From a checkpoint of a small mixture-of-experts model trained on Wikipedia.
Size: 9 layers, width 224.
Training: a variant of SOAP for the experts, 713M tokens, 5439 steps.
Below are experts of layer 5 (counted from 0) of a mixture-of-experts language model. Rows are named router (the router's row for the expert), down (a neuron's output weights, with its number) and show model dimensions 112-223. Each number is 128 + 32 x the weight over its row's rms, rounded and kept within 0 to 255. Numbers have three digits each.
After each expert's rows: "comes before" lists some tokens at least twice as common just after its tokens as in all text. This comes from a sample of Wikipedia text that the model never trained on. Tokens count by the router's weight.

# expert 17
router:153128106131138159104151164168131131120166154126140152163097163182146114076128223173158163102147119140133117156188125067132155173167160132095157156119126111073090095117168125169124102088167149133145069069141172124150127186118139119173120119156148129159206156122168096135166083160136151121153139108153102147125137128121150112101070102102
down0:144136071153104092144111175159082110171187156130154122138141137120196132118152185121155127104053142135100143176144159159185138149113115176095179130139112127099138122137080107100128128127051116121108140174068128110115149135126086081145087111145119088090108097132119168155059083113157126127154161088162153128165081131085129128162093155115
down1:094156153119129118133122046152206070164169074115129176136140095115163148087105166173128124093163145126170096090114137198162109148164146138154100127146140186103158165141136136121174143168149128113100156200132119119147113184152165100118171137164093130155152106137114128119071132091147109165136150171183102113127085103120123117143172192123
down2:103062113109149076190155133145137149144177134117158099142109157139104165154131132083151053174041151152127142120185081121111148122144101143166134137163134144098134137082121165156157098190121150035176175085126151114167168118181079100192107101120084126134112101130144147111111137168084093108098182160127154162180054090127092103165163145104
down3:165125110117162145106121133115132113142163115057047122051075129096169097160182140125140154164076143060113134109130141091197100109094153173139151135168156120155173155188137134076124112110077126157136147104130141149191135108101092140064133166126123112109086104128180069077147122176185174165127125132140103081109178121162168117142157134130
down4:157128117117085174110148104158125074103088159131070116136109106131147063129112158079116124135128118115117128083150172088129148117153098090139142114155156159111161155164112162126089205121076072089053186128113092177093111151112078127110058126118164125156164111154098131135139093159109128086148055165129103154131147189120137089146153156149
down5:096084147144134127179095113205082105090127066113161122158210171131074159178165096177169116178151092100076137120145151032131129185133117136166141142115111094124146124115150106131138121115132101116147154173124110147101182143155150079198115112101145147109202157133185130090122118115121097172092141178136149112167090093096111120115142122106
comes before: " the", " a", " his", " an", " their", " its"

# expert 27
router:126116169154183075122134161122167101137120153107167140173121188171128113095148216157102145082130178121128132122163106091157163088109179122039136162105181085145134090094184087076106074100160131146132093082163157104122136154133154123140074108129136139114159135134136112136144119137175162152103081068117101154160165133066162107080122108123
down3:105150120110129116097066129109102107093083145166123114100089091123139085133138150087155133125168149060090084136069125153149117128166108150150115205138120110110110166148167156143138135111136101109107169097094130126161162122114075145100122125098106186115118131122185112166097077124133105105161096153103144114130102170189164083102120161169
down4:034147063086087107100142109120105045133134157141176130160093083160124115181092103115135095145103067101157163155110125117155096175118163127138122124197149102150112129122122182130118121138157123063142141149117140120142155125141158118081166163131123156188152109098098153148092125102159099105105147132111124127205194139135170138109135132153
down5:147131118120130147172134105142130145203086109115181154127127108173126110131122158068129065124109170117099122090137113120073088144103113159165108119150140105151182163126170115159152137139112130087176101136153124102103164132134137115125104205207092154128160138154098202101075107079134117164109157136138125101151180140137138152126148154082
down6:184141128157113133111122146149133162153125129133117090127110112153104161088189111120157177157119137131127162133116131126110059145140069137138105113155160085117139104085129152150138087137043111142165158126140093099125158183174168110074123147141122056162151196176163189109039108090089143098140122147134128116113080131117138081036111109165
down7:147133129076081158125109171128173170167132132149187182113150084162156159117108080196095131176172144104168118139189058123160161116105119129183122129112124140111140088138137101149146104060123143070119127098130146132099167202134098098198083100155156143106137129102119147092184154134151110145142130152167048184103134131115157142137123060071
down8:104141108134159154082154138158149144117121097090116139100148148122127151090075193157147170090064125154169137144102128092119113092108085137129152152157106105179171197124104142087139122135131138145106098190101164119204145146123178147129125197156138088166134186159159152150132130090131085151142085055162187038136146125168165204097113161086
comes before: ",", " and", " of", ".", "ing", "s"

# expert 20
router:123109112160162086114158185140190121127142168105132170186115146139126139054102191133096159105146101107169145154097078107151138108126166094107142151121164142081118084136132118123156085129110116143131103057146154102135137150109107136116130117136133153137217134183155100068048112145133131200124167118080134144115181140125123126100089163066
down0:162103125157111093145154159123092154137122110191155104153201165087155172169126096174128156101079158119137156179140117091094129087117111150135111107140104161137159131059083128104134149118105205141108134121142144177125159109118121165050139148157150079134125107151178143129149156118135124109146153101181100124058140187193096144155110132131
down1:148090117078093088062134098098164148081058173150099213102088148156121153136108120117146179114080141120122190110114103129164112129096155114134116091163127073164110135163143098099162090119122138145174174165058130043149127097100115100142093136087144094095120116134175139145073146125177121127084168143149147133059101131160168132123112175120
down2:147201167159146128065114108128098125147149099154176181156121129153133153136150107102054156101209106101108066165106165159122152158128133183195104164111124173124113168154137106148164130134123153113117131115081137119140153177170107139157130125096083158118087167112085128165163030098166123137076074178119072148112110153114097112057178081149
down3:131061131116195163143151143165145092142149131134133099082094083125118164173083181153112147117149110151112183148158151076130079186084121084075156121147072126092175122101084144130095107156182127108090114110146128123146130057137162174127150155106155095128155083143162119127161019130090080138162128136126174111089128112093205103143098118124
down4:094125120136087111109125168103152187127129094111124146199174045116137163138048143132131135134136201114083079143197123133138052133129174088082237120174095074120114159080093107096175106102094097095130099143149130132123088135186110115055109117157119153123147115144184146179136063088077149092149130180139110137160132149101116103148100118105
down5:150130146113122138159155070151129170080088153152198163146093178153149140162084099077158143153160143125122120120089127121163165192163049094117138084111099157070136127092149124154141132156197150089095093117084135163148196128120098076122160120155081096121096166108140130101146048093135121105052093119149174136102146186139162151144158123076
comes before: " be", " ", " \"", " the", " that", " to"

# expert 30
router:145131111172184062127150185170133080184116148089174129172133147153159073135117239177098156087168113110116132145151126096163103092119152133077186153096108096117146071126152090067121041125167124162138100070153178131154134153141168134163092139169142114100185150159147093130161179147149144171126078091107112164142180155085124148097119111138
down3:092147121109179123142121122222189098118180136085139120112148169136091135120094129123162142135108116117083060175168138081062149148148202129141162104176122107142099181087170171114136099194136142107101128067161154187151137168106121125097074182110198104104151076111108183114140141120105150166095124132146133141148113135108076160118220099126
down4:130116090142108119138118093130175151112120118173058118150114113104078175088129143125136100134161124117106126115082113151135111134115143084114105089192175145163110130127193141122104128093125144139108136114142126024162105174110153185207090115173085126134106112087154175176109091134175140153154076110081112138131142087118130094123238144130
down5:138111130178053172098094100103077130088101105091138209125183094151150076155121097121138153131111152133133125111117135118143120164107088098119140135135091096143105147084166096099095095197118095097105053141093100176121165224059149148135124125100088129183099126142131104136097107117136167103128126172169123137057137169102078140121079112090
down6:121109058152150112083143152108142086116127117160129109128120140095117102097149106047179133160149103119104149114141148113135132178103144094163161143182109074139059123165142153137110166125107158109155190116173094192129145140137050139133128151061147137097123145158133164173134156143143114093098122142128134109112178154116089168124255169081
down7:128145086125151224116125108062090098136138118094120089100091058125171154092186097169125135138138132132130133099095078118113166110101194128138114104132137128110072128088157133157106163173151174163152109204128118127163090145107158116133152093120126134147143137130169113132144150108116111100104151137185141119117148140177133179133113106121
down8:169048135140137140152134135123199137142138126173157067162121117114133143104108113117131083141124112110150071161059138150101154147137121125077089112138146195185126162157115137120150132082115128107143117146126120088118101101153154124094085164136114134140118140135165153121148098176125153112158176098065126099180146133107101073148124083142
comes before: " of", ",", ".", " in", " and", ".\n\n"

# expert 1
router:153139116198166066147124131142125107167085111127147128156100134157184142084150174136105154112173118118163129147157165021127207126106169114050156142148153119168166102092122121096126098051195111189109075087149125098152137158083199164152096136117166147119181119152128107106155164121140162187125117068104097103116133179115156112135095070104
down3:132082156105106122146164087154112080159159127152161161132105142146138090123076159061126106173117195131141173109147128114130107117113159130148135174129117115180075195117086125159111114142099153083125082128086116150116099071139094135088112145147073128126102186115147193134086133146159175070180184161105123141091063118099179079093089066116
down4:109122178123105165129132131120107124154086197133096121148170172104121179087122179123116112106119145031119082087090150122142134179188129159110130126126132118171144097107151105098081118102093120105103114158153156104132141142093099129106135107133167121074105109129090128099136148106129142153173153134107220146128148118091114142160074123173
down5:168118073071136115066117145107121155144048130159159166159102102124129151147132118132165113155087117128120140084169125139057093120094119145158177154174154083135141170107098136125095122093150140181165082064091184129180151146104125129136165078151124121128090158102104154169165174066119129063136121147099081118137082162179131114127095131122
down6:097125145081118155165142123138130088122166114125149133119142151120149118095162108112130118128082033060163099170091171135113097159137176116061053186185106101134155088191161098085151117134126167175132103055097142155120074132141202089129138075126168106149119124121100152125144191103114149148085099098090124073080074132138118143105078053161
down7:160104151100158107131120128078077108115150135084144137106071221088097101086101128075193093146147108124161149157151175172136143128154060096178144174110129105090110146153079231142101169188113143169132138083188100216125155155118083112175162061119160076084076097174094181115132142119146092152074114115152090103099109111133105186173110121166
down8:103087168109095129106149124114109119126110127103197156139120128106182091143104083127136115100138129074086155179118111098128114073137123070135118203103136120107082110141122168157130170172101141123135094123130208171166186148088133091095128105106149134174185102052173096123151104143133121145127081124054160149181141085108136117124068095129
comes before: "\n", "==\n", " of", ",", " in", "==\n\n"

# expert 4
router:170104077110156130120194153160163121111123123072119145129106130141162127101149134105096120126185098105165179080156120119133114140141145091041097151106181155150126082110135098162150092110156125154113104070174116126137121151146132085092072129148160092121104152125151102127099169132172165139137106081125147162141125175106131125135090134112
down0:156184104109123100121156158129155112099158124093062119155126153170152201115068134169038132175127175132179144147130133122115111115111143118171140090162144092146101129136071111146152086167204095124143140122101109181170132146050101129078112132140161104069145121113125179109162133102130146200116148100113105171124115127148180101156098149109
down1:123177134089109098145149165079143152069132136158132149131119188174187104108160171181135098135118138121062083153087112118106206087134167137185191158078151025162112169116079189096137151122148166077142126137181131055133105169140131155168139058121168144150144078160101144053171124135127139161149123117093176103092139123140187142139176152174
down2:153136110114131100119114119139185111130152102202113136131138112122149130135077108118106178091147173118098133148153074125143103101054123125087173097142141086137128165183137090095083178144149151112193160122110157135181137129168134108089132140146079128167047106180158134097074149133165095125143129107163145184129109076129116174159196192124
down3:114094141190114148098168140135170136114086164146201101135199073096115111095147121166093120148132151127157165023108161124149179126086055180096172137134141033116135142092090127128165081130160133111135096101070160089092138105114138121069165101129096134132120111120138136127111132196184168121058112119108102177096159087126096162118162109147
down4:125140086076121179083095151090148073157168089153135149132091112090119108140120136160157160121141076139149130146087110160121118175106145143133127111170153162108103123066132142180140105171135133101112136124098143088107123112144079089144093161119150119177151167108080167089092175095156090096164171156129149133114102137112162109154202160102
down5:140152107076156224126134162076127075102086138156137182076154111163099150133128143160151156081128122157125121108181122141067154143207103093123045203120132075121152126180160169161131122096119115095127183165153095091135122052083134133133103121081106149091091147144150130124136131101169130126167143135083094136086153132122133164188103160097
comes before: "19", "20", "1", "2", "0", "3"

# expert 22
router:174122104149133100106136110156131138153123171118162116158114161154119097092172217166126172106169104115141143116126085112176135154088148136087139101137137116090115098131118127137108039122127129154088070085124169145175093160156141121108132090124117133111216167174145104124120107113129138161173110085094126172104123179130161094117087140100
down0:185076097109126127126100129118133139132139118084193201097083154109061094089146114131134144095124168139132154114077106126128105146180132112194094106108116166114177149160157119133095085120111123164090100072161146116185152086090126179131093150206037097152122178162093121147163062121090146150114129155121110132066131153179139109134176092128
down1:157193038119134135098165130163172097139161150125138081184193108158109165118136193186135125170107160141081160109112167106135144103148152133129169136139084144181125157092138127159140100123138153076135155134152122087170145116151181177109076083159127134073125098087128154140133119139135083106105126115159174165136110089152128112118106113156
down2:094132128190138090106117098076135102197068158082089124187116163149129098130096140095123139081127069110207203148102184157149177113132093145110201147143133131161131112086138054109143107126183118149180099079113104129146103116132118075137094134139138145082129174137126127128176179117177103083093150127116112180123154085104092078165121158122
down3:065128140091135058147174081157158105091049137182185124207158146139054137192135126219120133118180146110099133079157170086092054128137085124095119102135117147154120159152118132125135144158125138130102112176110117120123133094095138105154076138152159130085177110106064133173145114194145079084105140083159092150124104125121114125145128116173
down4:098137112153118124160140145109152112154155128119148089144169116145099125157138167113113078114110152148127113135107108110110138146119120163038143121131114110147106105119126089165153122090081152087075113091096128072127127228104142165137093099084100183093110079096189134124136158133167156127119151131123121121112148087171161114106171119122
down5:118168163147108129125200108106144159120117102117122086136091173066121175149104071159117119134104178107200084127137127078153113069110159189112187129151156131110147104157162106126127170163172166079126126081160099119131134131089146098118110109165148150100099084121057175133125156180130152139082162148136096165186118108108124112162197099132
comes before: " the", " a", " to", " an", " his", " been"

# expert 2
router:159151075149114075137150154143185131145158159122165128127064145116097091060161238139109134103150151139142152116164118105199130104085107135088150152133185091095151075153117069087124112113121134090111123062155154113147132133217134087157114080120148110129176159158167085109116158112137158126204127108117161167125171170119141094097103095096
down0:115149119185094121081154140138161170202092124118118111088121112111117107120117177177086149061167147083090134088176088098128152151150094110068141066169140111168151137148114136162125075121119147150183145147141119151137159095115126113122118136155136195114146120074092153146148063120152136116056144150160130153118110196122081110104094140198
down1:140118134155120205137141169093097079126136095116128140161154136185133079161101093084118137059086164140137071133151125128095089125139156088095126160154094109111053094114128150149102128071129127087179062180083098114154116172132126084115133072120118139170099146144129142115092157107109100194098178153102162174140097106102175152151128199139
down2:154091092156121150119136106149123085155185168127146160065132109118113080119100183084100068146113174131129074093166169084044197089139138113086104121185158105109169187065136165107129095096124129171133175132156093106116130152145148105087118147112085068140151080085173121113139126121079133110151143167115128134171172094100121145135115121150
down3:123092112164161115162139111105186112097172094125133077066114123072122109099116094159077114117093075120147118182163120146135098097197158114120177111187089122135143167164136172160135125090116117103135163151116149141178167118113132119169082119198125130100118127098182097182093100145109210160171140127132112099127081155125147128068124107136
down4:171139139108082126060117108114095097109127211121140070144188115119090115111098131150118086148116154186152187135138086086150164097159177103093141176107141121114122107092161132126136162077113166100129131164112147132071111102099147117109154069121116062153116181113151096142102102115117101168174135134119146138127074096153140109187153119108
down5:167132150118084068121136144080148173144045067096122098119128139162069161123163150144127082106113086156155146122150123118087136089194161124147165131093127117135142134166103167145146089159153135109066065105131107118086146102101134134166160103115123148118153176134108100135096147167124133156166169108123092114098203135163068159161192140141
comes before: " was", " is", "ed", " had", "ing", " has"

# expert 3
router:162112127162122081160163186149104092151138179125141182163075133131156133043132202123125129122130144079132121071117092101159139088131122140057136175106171165077127110119140107121150088123143129171070087087144185125129115177159139094174098139173138098125160217128201070148152110149123184130154054072132127146100127156120108093114079106125
down3:127148077117143134175149153114120087144110111128126183211151176130145109130123129099108121150134151089097146176081098213117177107120134111126114134060079093145169090123150086135163119189112098115095128119147158167108144086135143097175165086170133127069095150084114028122106096100101165139116132113104118127073080162052125133148199104090
down4:124120205067160179114141100142152086159146161152136122101132114119087111125115144086183127109143147190127020103130169128100120168153135104180132185093127114140124073124168100095175096179125126103080121165151160107111105150109128136098175126117086154169136072160145108155096116104147173101076119124125079143102152136083138154100114071143
down5:144145101153129115137150162162133133145102153189076113174157058191186067164166166155174070160151083107119174111132153112146149148065117153139158160184098116108154121098106113094105114108116124080165133111136184129141123154156105097124098108112152112110088146132156154124074135117091126165087105102094158163131124182104145171115167120138
down6:113078103162137091123137065136096174095143090211150136160161113143150143114142143071128152135153198134103109118083133083148125144096154080153131153108191112162123141183109079156134071163102161166142107138083130089131116123086085203167117152041167166158151121112194171075077180139129086102161128136188122145122119145199139128134123133146
down7:117123117124112102106134159173140098114099161121127165092121142110155126090131121095090129130069134155134073111129096147190122149118097169165104120165162050127093133200128114149104098124159255145114127149079121135099063111103151103113125115133130078164098152161129117103177127099129132120129158140135120109125152130161157192125108156092
down8:108091163150172089132126059130081096146064140164150134143120118120150095081138133132132121111125160152148106117131101077152163112186127100096111087140169142093133156118155146117152117118150116184104108130157106144104157132058185069095125164148082076123135112141093151148107171104154117124159114164155092098137078098097128141076086117137
comes before: "20", "19", "1", "2", "0", "3"

# expert 10
router:193158119162138118115139118147121091085107171125116125081102158144152126142129169172043151078171163109102098140177139072153162115098176102064203121166209120114129109107154080073111069103177092156110121089138139131171141120125129104145130098164193112159175080133155074090086131160113162166180105094135079178125166153096151126128048114152
down2:091126105093152172135114088165149151151096122098144114160167116104109133156164134124067076145117108091081133085156078105115147120115145102084126119121121137124124152102143123106042168095151157160151096159116137168082138118136102163142075181136125122085079125151133109132066161142096145126176121197112170075159133119093188085121200085097
down3:132083124167160101099103089126121135126058153062087109120168108060134127144090066104156138133119111109115111133171112109133128168110111116124117179148132097141146112128139135119124138153181111105090120109198186139148188141094114138136128094112143121146127108126095119138150154086088094143113138087104220123133080137079101133153076122111
down4:125124143157168136094104141152121088215154151180119114074096106146151116105075145096140103066191127189045171133175160107096121108141131140091086142066133121147088122123170121135100147116184168077160132141170148128173088120132157111133102103106147173133096131122092116109075200141155148136120128136094138107110148098103180081174121127147
down5:130067127129125123185096129124139082150105092149133131155109160089152067056153160121094102124173114084130129121131149117078143149106098111149104133035126041108143087150116128123152140133118133132130123120153151144125116174118138080130187127127081185163156065180133092173219118127096095098153059087136135127100064131096127161182149134121
down6:137178142160136158072094104127141113099068131134171144138153077085186088083145131158082144200161094178086146094101134163063132096136066113185115089157104084160098145093181090178100080154094126123137110113154157128112146079110103154109146108174102124127098106147117203176092179178133124157124108133135119096179098157146152162179184145125
down7:127135118104161127131090222188166090055164191089094151119146042189134121106151154115093125125123096156086124117098152131145126089189143155112161113119106140133088085110094185135145142119056147071149063105139158199149044103080121132109140177132163144130195201123129081072145120114127087152090085195066090160145132152162171094104116118130
comes before: " |", "–", ",", ".", ")\n", ";"

# expert 16
router:127155147174158123071172187146143101125130173119152156199108161173130133036125156138110192116103120192179134061175142097169095137089101135074152114161099108109131075137162115138108089146162143160134087123138136123197112159117133086136138105129129074141130124117135091115114181147172113176178136103129084156108123120088137110123053121118
down0:131049142095108107110122113142135155173143095083118098047133104135109107075186060111178142099092097124127136134148148089175118071108106202157089146087190086104134123177164157110150167134114130122136159147121105145050100136138131163113101126094170154113204101120152149106147165184109100144126141124096130143118105154136093136125106165114
down1:136165115207114130118159123107108128116140134099138096099141143177122173123131089136111135099137181117139114077133181164143117085095081101226057142167159126138113137150122083148097154127087118094127090085183119158101112149145118090142090138172183109103112170076090144092164112175105101084114169158061137147094100148152146195158210099166
down2:132098144123180189075124149118177135063100056098124156123152119130130130117190110111148157095106111149144173170109139152115155099096132076128120088125109147109113124116098151131057177117172143108164120107098161158097190079157087090166123120137114113102159115168112068179151138148153088131119153134170042129070133068148146208131114121081
down3:160137149086091121100131102176080094127066136108140100140161091131106131146091107149106105180138122184152117145122095085121093133094110115119136122114145123097136173151177122082129123065083089070101084114144141115079136154068126120120086105121162144134101119137076109134143150188107148166097131067148137146091092121133130095109182168158
down4:159141128096118112122074070142099118151152127122114104131125181166161080126181060109127136155091133118137127156094131133134162137156211116239160086093154103112151120094100162062075095090120108140146118095128146078120135134125148160116172117083087083139133090173141083128119123144141107093091139063104157121129184154106075204102171160137
down5:101162177132124143098146151131114202073135165154110174152145138146136139162188120089101166126209191142099148126189089154168062109155115130184100083086049105134087116064211105140101137161133139150118130164159087079150105125111097126128155144164139147099058138090120123102161130124153141137094150138107137129114185120126086134160096121134
comes before: ":", "-", " ", "|", " •", " Total"

# expert 26
router:116122121189171104141163151155133084135139146167173123140078125111156114085096189144152117119134139157132100150137110138174149138146120091080175107134137160101161121098186089093074112121125087109147146105125123121144099177176174121158124159114079105149109186153111080171112107108110092129134096044145159135143173154147165061102067167160
down0:119069138136133160119113144132076132123130130189150115132111131084152154097103086164135136157114106092160094129108206142160133114147143130181075120142089139146167106154108120098157147082132112093142087118172100086120141094067151171097131089135092139120119147118092097060128166051102111123125132183136074090054124109125119080124062065039
down1:167100091126149163139116099146097142120112153149169120098093140116082189105105102090092067107111040111075096139114131124130171108092122146121101079133097132180187142107091172081104120158150106086201159128131137104104097145133128087153132144147158147122131093161156121141092103070171111120174083168067062167161137110068170100079119131137
down2:154127123137177137133134088104111128165096156129155175144080124189066165099190173168106168091179144111158146079138121131144179160110167135095139189135103129162119082125135092170214157152089165143183149171144121079143164117064148162123151139120210118134110147112048131134095153121162144154163099141146115119101124144067159171105163105119
down3:141170110124125102135189125146109141149194149132114127148086190083102211154150122181131072115071132124142155080224162111130093107119076130203150073119144196115153139123147127105137159164123113080118072082087147097148076071206131059138098142159162113111087141178161077142099139122137111128169100058110166090166136150164109119160135136102
down4:052108108142125175108118124152116139059189191161132105087048086173177133139101139144108111139136168137143115092153104178114090155130188087112074084176131128104114148094173144117191158104148124143102160097140153123105148122103101150177089152074111101103181135106166153152117123117119069176072148133135174135168192069114161105145129147137
down5:105169157132147162124090155146105100111120170091190117139133181084165181080164152171121177108162149115098162128105176128145090123110132099190177143145147087141110073085081171108170168153141175129156107145124086062106122134099071135122125133101147069120122108115198190117141135129174154120084139181139099062098117098074085087143111109143
comes before: " ", " July", " April", " May", " March", " October"

# expert 13
router:160191098123138081136160179100127098131094118086162125157117176105117107123178170199102131117185067115135140102165123120143103158078135153090131131158196080097116078096145061144101105064151094103157109091154149105187105130136191113126124171158142051094162154132132108092106127110173210116102116011098109136136121225074161103111100129127
down2:100170144081188121108088138093127182190100160068180189139180107117070135128185176130093121068090129125191115122158129081206159121098102150145090080149147187131121122125108137202195135149151116128158154053172108178132171097147111160138115146132134120091123098119129106165181134134081116184127176116126152140165140080108136092117132141112
down3:109164097107071117124061109159183125124121110064113116134177152024149135102108118159116103162139151116138166122162107132146176053099121148151092155135128118192108128098128089192072083130162079100105160137134132121098104076093168094133160051178077085164064083111070090119119158135160153147102134142157159192140111106105123115088121098159
down4:141122099096105165155129139123206132104099175163140174121124135119129065136091124142192165144105162146182147178039144088131094127158087093141150102126130017134120056139127141141183120136165118088096136153082161155163119121093179124167053107094088103169137147096101114151068099125155127123122147187191168118130079126101052108116085114125
down5:124114163135110192195154146168045134103144117155157133158143109172048158142078106101142103149139164100177116176149125107155091107093129181185108146105115165105144094191103075149052121094113124131146085118143055122087070105140136143147155130093134144159170158155127111136156169106211106126155140173095110096154139104131088189163145100121
down6:138170139119136116155127130087071102143142084152111117091186143093123171105120151079090128096166133166188098131159108120150064129085051162133092149138131097097096120176098119123211128141140101193141103122139125154081127116164156177109198095206166101068109137165084116144151074160179077154111097120157091149140126116157070096139102149109
down7:117133121151162147122147117165134113121118109158125134165092149181096184143118085165128153149178135242133106158087174137133151147183115089083193117136115122068144133109148132065133134134153178130189055154105208157151162109195176131089109191136134140144136096127131155138091147122153101146093116114109139074158156141108146102104203165119
comes before: "==", "The", "===", "In", "=", "-"

# expert 24
router:141140103116110080089161142194168102114084141105163134155145154135178117085138178142130163090129109127161113124113140082136159151120147147083100136166179128088107129122130091130140137093129097115123080082140174138124125108130158128161093075118127145126155120091138120084127113161177146139145120060092136152171117099141093088130083099101
down0:086086073086122175173088126130179140167118181131107142081159145125183123167166152163116131120135186045158151117092142137113121142137116125119147118143150145119132149162163102144054189139169140103116123147080154159138149121106168136134116129162123171162090076200110081107106130162178072193103108113124147087030172117150090056156190111120
down1:130139105170133174108136104114135123130151101126147143168130079072172156099124074140206124157143118177085143136123126128091164126140127088093154181159129141035168152108153086090124116130061138080133129174133171066159155101116125152175063141174112093167164143113109135063141127150100158110105135177125122121114106126086154133147137113170
down2:073170116180157143089093071091104135147081124149096159104076226151194144151116047137094142120122146059162150153102132101175089110094121086166069136163136152108124187095085107106128145141158131178119174148040179106108142131120092147111131076104116149136163082181131106077117141129186099147167165113076068115149129121090098143126122104086
down3:145153120116101093190123126090062084131118172111132057101127099130149080136112091152115118140103108126109149102122079130128092118148201099103115130132158132088093135132140081084140159113152211152089120131109093089176162105153127146074041166131103061054058133127141102193100113136091127113101138089136103174110128123116196141108108173154
down4:105131116120140120181113094121147151141139141089106121111126185109127067149152065212117118117157147148159120144133062088137150185109078143183146100151133146128057191054137111130124193112186110210157108107121154166153105119102163175128144019094114121102133118110162125116098130128094124101178135140177117064073153113140099105094136100137
down5:092179099131086141155139137089142131156083149159140135104117084113059132097166158155102177143169138143095110092139126102179141109177118168069157132082134131079154190147100114104139166182194082088157092109171112177156125125190186119124073097135099121088084129140158201122130123127146125092178115138110082150135136092116146140071173093149
comes before: " the", " The", " In", " He", " It", " This"

# expert 14
router:165150087133195073149106182133130078133139129135139158187145110129173141114114151165153161118135149130172130110187125081186149124150156109139166163113143160141155093103137081117147080067140105111170111063154122122115095137093210110169117096181121077158187147112184112122120116164106130157154149067125122165156131130146206118119059104148
down0:150114083079165177171141108112127112177129087092099074128134115111101151114157164145120129114208150118065118133110071136129089119104164094154141147170129132122093151109118087144129135151123094133137092124087108177157106100083150095130134144095104140101100154147162120133129118106126160099122066099139071181121086120188124137156190116120
down1:074131099120166076167148136089174115091100126125126080094143121115128133059192118168124122147123164149149123094113173065149132106193153115134082165094116100144163124169149186141117110185101175118147206142142113129151107096176141075169164099135124138158094153107121133091084160118076101125109089109180107144139107135160111154118017101150
down2:152089106162127055144130114193103125096177156183052124139134130157144160123165102134122125108086103064144070142071144151176161078134100082107103083179091105127146115135066058116142128172071178123118131121109122113099132114142131098051122149114140110140109130052082105115146101140148128059174182163108115104164149105092088076107122205128
down3:167135129128130106123128152100134177159135122196126094118123160121133133176132158109074175093104103075080115155126131048153125131136134098144150120164093134062079178154108122140127133147080123112121167143137105143130148160099121116069168173163142093146109147114137154130127103185115082130129154152156153103139089117169097189198152056099
down4:100183127143140154145107106147140142181135176173090111110096142138087057178103139146121114140120069095145120128126137147115093142135137106117139142107130115199103119155131140124107149090147068166139114148185119118068051190162188086139143104162151113050144070155090144077125143108141147102154143117138112180058067129125132168147163099158
down5:114134087136100112160158114061099092120137114169108148152111081085107147155095092127100138109160136132139153173104130092139110116131088177154166134144116063116129147164135127132133142097118109086098177071108120151157109186127138119121128153131157156094091109096149133159106094121123084153185127108041126146111115066122116134091166173157
comes before: " and", " he", " the", " but", " which", " it"

# expert 12
router:141161109150129105104128155151156074139081145154145155146140122155163108143124178197154136131181158121166147111158157122181096116104128085108144135145130119137103105096113145138144065078174104141097107087148132117135123191147131075104108138110159121161129149115129132093136098110149126148130051050103162102124167157115104094064051158131
down0:133129162150122127101107106102076104053122106135109131134131089079154121146158118105064107093230118160115101169067120060152134092078131111080142107161102071122113121176090139137178063175107122183203110064138190144101161125094144198121117160129130142109139134113121149165170099194131173137136141126110142093159216126176166132089121150078
down1:135043090184144081144153075111138110101065153163163110068194128119144139151147146103108127073102151155220094127110171114082115108124104117180145148101132155100110090141106106095080095128157063166077131102137111124149067103192131126167112152130143121105153145109156095124140099130126138065123147085134172146089185135162104139112064164152
down2:101128122128150179162116129161198132142101146145147063129154060074120131103148085176148180144140119123120123079137170146130161170116078077103108096087153080054111185114170121137138149137128144161196176183134139086100149136165086153099096092145081158121118086153156078151198140175126149112108148174118118134148091143120088148166137132073
down3:101146131102124076130118137138124163090145183134081129143157131181113150097139117098107128129131173091096156068149147088154163114119142118107158093074135100106151148145147167109136068099127143118083139138135178139109060105186113133138151155126174098128140144160120183173147118131084147124162116147152168119156154134212164097099117137102
down4:122141148083139146087105211146116108162072128107116104112070131147176098126118148152130116150052096048095157144097151134068192092121093137159109097125118134181118161132167183127147174145143155118103174105064128180052169130111130104088123100106195109076153082153114135065144168162124140121107198151087111091141173158099076137138086087167
down5:113141159168104107162109139118138148129136164135143162121158175108111160096093135140060123080141131168147171220117053090104131159130142109146128133105139127185194159126133141136106141168082052114082046120111199199114115132164173107187106112074135081063144125113122128114126106079138167148130082128124142107160078163053164114148131160100
comes before: " ", " —", " −", " +", " A", " —;"